From a checkpoint of a small mixture-of-experts model trained on Wikipedia.
Experts: 32 experts in each of 6 layers, 320 bilinear neurons an expert, 2 picks a token, a softmax router.
Below are experts of layer 9 (counted from 0) of a mixture-of-experts language model. Rows are named router (the router's row for the expert), gate (a neuron's input weights, with its number), up (a neuron's input weights, with its number), down (a neuron's output weights, with its number) and show model dimensions 0-79. Each number is 128 + 24 x the weight over its row's rms, rounded and kept within 0 to 255. Numbers have three digits each.
After each expert's rows: a language model's description of what the expert responds to. This comes from a sample of Wikipedia text that the model never trained on.

# expert 23
router:138123182144110133086133102155154186137146168118132135155118112124177136131123128152105123137122099133123051132123144089118144116152136098136140171128128123135079048125106161122145099158134119133165108109106084083134096129130137117154093141
gate0:114136115104112129147153071121149122140124131131155142136159111168118132101099130142117139153151108155157136125153132090168097137133082125140066167111104077119093105109151098072134172114094190149157111081122134165104142136154118076146155121
up0:132150107101150103150097130140194125117128173114124162166193167114131109110121138065146131134126113150127136116112132146103097145147164177097162116140159175116100140096121124135145127159139111156151124147123132099111174130084141123095112135
down0:083104143161138149121067125112109155124144132103124161088096170127131167122149155154112141057132086169129126116121141129068166114125065109125126130134131113124107137152126148067106155168126142107138158100108112125136104102128165123144144138
Description: First pieces of ordinary words, often after a hyphen, space or opening quote, such as sh, "B, (c, counter-n(arrative).

# expert 2
router:109093110156144115132105102121106132111124124156121145057121142139151119116145111095083125121105144149100141138081106126103136137111137125134145080147109111138221164140142124148145133138128133157079125130141102153123129146132087107132149119
gate1:147088103133130118136133134061152117138116113108110163166159150110120142123109117180097096151110116108132150190137147088138111121133123141062129111144100150121158123130126136136136114167118129147108128171163087119105159167157119134149094134
up1:144123117098144123126162145086122149112135120158147123133137096132079148125113148153105151146133144104146105078098170123126143060116139146109109104139115152125124165138157110156178147117088145104138168121194077144116141125104162116077124142
down1:113134142176076140127134140146133120173133084123094121169084124158112092120132131096143132169130134129147130198109131155102125120112073103177145146131157121159121120140132149130156152118125106184137142116107137153127136122111101145126139114
Description: Words and scores inside sports tables and standings, such as League, Player, Final, 3–0, playoff, Champions, and team names.

# expert 12
router:148111092113146128093143161108120125131121164127104167214146187111136144107135111135115133073093128161151133143129136142126116150134131108146130112119129147113110129160131120129131115105133136124136091135121115126111115150129150139139143132
gate1:160125104160135131123205106128104081137119074132105112132137111153113142121084132129123143135116136138166126102151090098098125156117115114148112124109104112106124153124133110112102154149084147164113157125121144126128165148102096144177125096
up1:146111113149140113135133113159138157142127119108122127110101110117121163121093092130091140121058117112176143123146148119137120121119148081143124142122138172139071147102102109106104166108126143098136140134151097138121153161136103138162104134
down1:125119105123135103121126104149125116121120114117130136148133114148134147112158129194143160147108155098095117122097151151137113141141142087166108109153107138125143139131105143155112136141121127108081098136127122152153124110138123137131122118
Description: Forms of be and become right after a subject, as in he was, is an Argentine, became, been; also some table and credit-list cells.

# expert 10
router:082137146163103133122152109128108148121124127142091115177167129120157135147145139129124150089141106113155130141103126120079115104113164099113184147134120082138097140112124105145156118138129106106179149144126116149161179064098145127145141132
gate0:133133162136130215108150143118128103172139154109133117154120169130093131153124123089111132093133122118106139153125151164150135153119123110148088194171153123129102114159140098115126120099141129131096127141111180118157148133117107153128115120
up0:097139084103103184105122144139109120103157112164205096110085161127109144140169150131104128129136124139144112099167133120103162135143148129136119126127114138121161166126149126122110157126138098116125140112140082109132147103113135160124152174
down0:109114167108130145138080179162117148151121157153124143118138117125155130126121158153093119127163149136117134146146131124107105092123100101130100129147135158170130090119144131164088123101099051142115148146156150085143162146081138163096144151
Description: Opening quote or parenthesis with a capital starting a name or title, as in (I-ris, "A-unt; also Latin binomials and French/Spanish words like de, la.

# expert 11
router:110091086099164154125099186147121141115098120139092133108137137159099165106125139116137112142121075100120127123154150155084102108137136125119107104156099148096092090155153142149126121115138128159143155090131169115155133162142124135109115128
gate0:162141170167115070143140085157152097151151132080116114109131142099140167094108097140130117167119102129087111131133122142149129129154151096137109137145167157135090149135143112146128116134145109143143148155121145147163168102086163148144109105
up0:125089125129111136093150176124124153127128144170142161130144097168148140149096108071127114118095155132142149166098093140155147113108069156142153154132121118116174134132107159113133125160087144105128122125168133113153123105163041133105088098
down0:087156086128083084115117114096093097095137161152142098055107130140148122140128131159169164175119176131097154137100146116125110127156130179141143136146120113136139138150112088110110098123130105148119124126122136111115111124111150141159105101
Description: Raw byte pieces of Chinese, Thai and Cyrillic script, plus single capitals starting foreign place names, such as S(ichuan), T(iananmen).

# expert 6
router:108073108097115122103103160108144146120124107160104140092124130097132126135115122109119130117137177122144116131187103112128114124112138131104139091157128118129103165097107119147132119116078123118123143116124112110157151135148126100115132138
gate0:132132129126094137134185136124142156137090122166146178165132136162137149135119103162153126124124163083178141142123177152087134152129150128129124103116107105110167170136097130152123134113126138137118129172178109150158122109160099121094114137
up0:106101145157137112122112126142155176139127090131141147135099087099090072145097127131124138175111133163151191146096157136122151164113125132090149151117108122117118151138171147127098126143153194116122065120161103092123084172130158147103089125
down0:137143107113117143141154114111142156120135120106131174144108163162110108128075148125147111072143122158106130127140135157103120140108095188130123099100109138143163094157076133127151100119118134139116129149115087124180123127132145088070174159
Description: Word-final pieces with attached comma, and place-name pieces, such as shire, or century, in geographic text, often followed by and or which.

# expert 27
router:164148152148105146107156163104101122114159102148170117110132148133155120130112156108114134081118161127117150126086129125125142104114116189162152140142147101147150029108130176091105146116130121151104119163140096124087138105109098100123152139
gate0:159165083105128134104156178109129103126116169092129145134112101104125107145133114136126144162139177140146095154135134111158121199147130154099132157102131082071054089172105098114105110165127070155126123146104110121127141141139130144178123088
up0:144118128152085106128107125103119080074179154118114143109130125094117127156139120153127151139134109152112114133165154100188101108144110146106088150187145141138090129098131128134171115113115129117092140106143156091148135157130151117107119165
down0:134131148155105134111141077105190143145147138111164092129168100133113133095084100122112146086139157115138092114120134129102134139104110105138086100147110143117135133099068100123137101103124112146125119148135151110127124123117129113092132118
Description: Pipe characters opening or separating table cells, often at line starts before numbers, plus infobox labels like Label:, Genre:, Best.

# expert 0
router:116123111158116119105137116074150093135144150152107163121092157116110139171143108155095124143137128137118094112144147158156139139124126098167120078117152108086128102113133096123146152120108130111157152135102152150146084100147105137119114141
gate1:100133106116133162140116158152148121178069160131074125111127139111167126103186110096138123136152112130140167113114114119094143137148120147121116144127198142149158112135122083123109141053152148127114150146165095130114108108111131122120126133
up1:117087116109114167170138105111148123114102119123126119112137133097089140116139159112127171118138122101127142069118109144141152105097107115135114121118093167125120128125103157132132132107066078148124165137105126099132133127085169115100067142
down1:127122145137167154114132177148105145123144087100120141138104138102131163161115126116158152109110130118141123163136104139144144107125164150163092151094171131143111130160131149150143123118145103144157138176145121150143091157115126136137112101
Description: Clause-linking words like and, but, when, while, as, because, before, often after a comma and before a subject pronoun.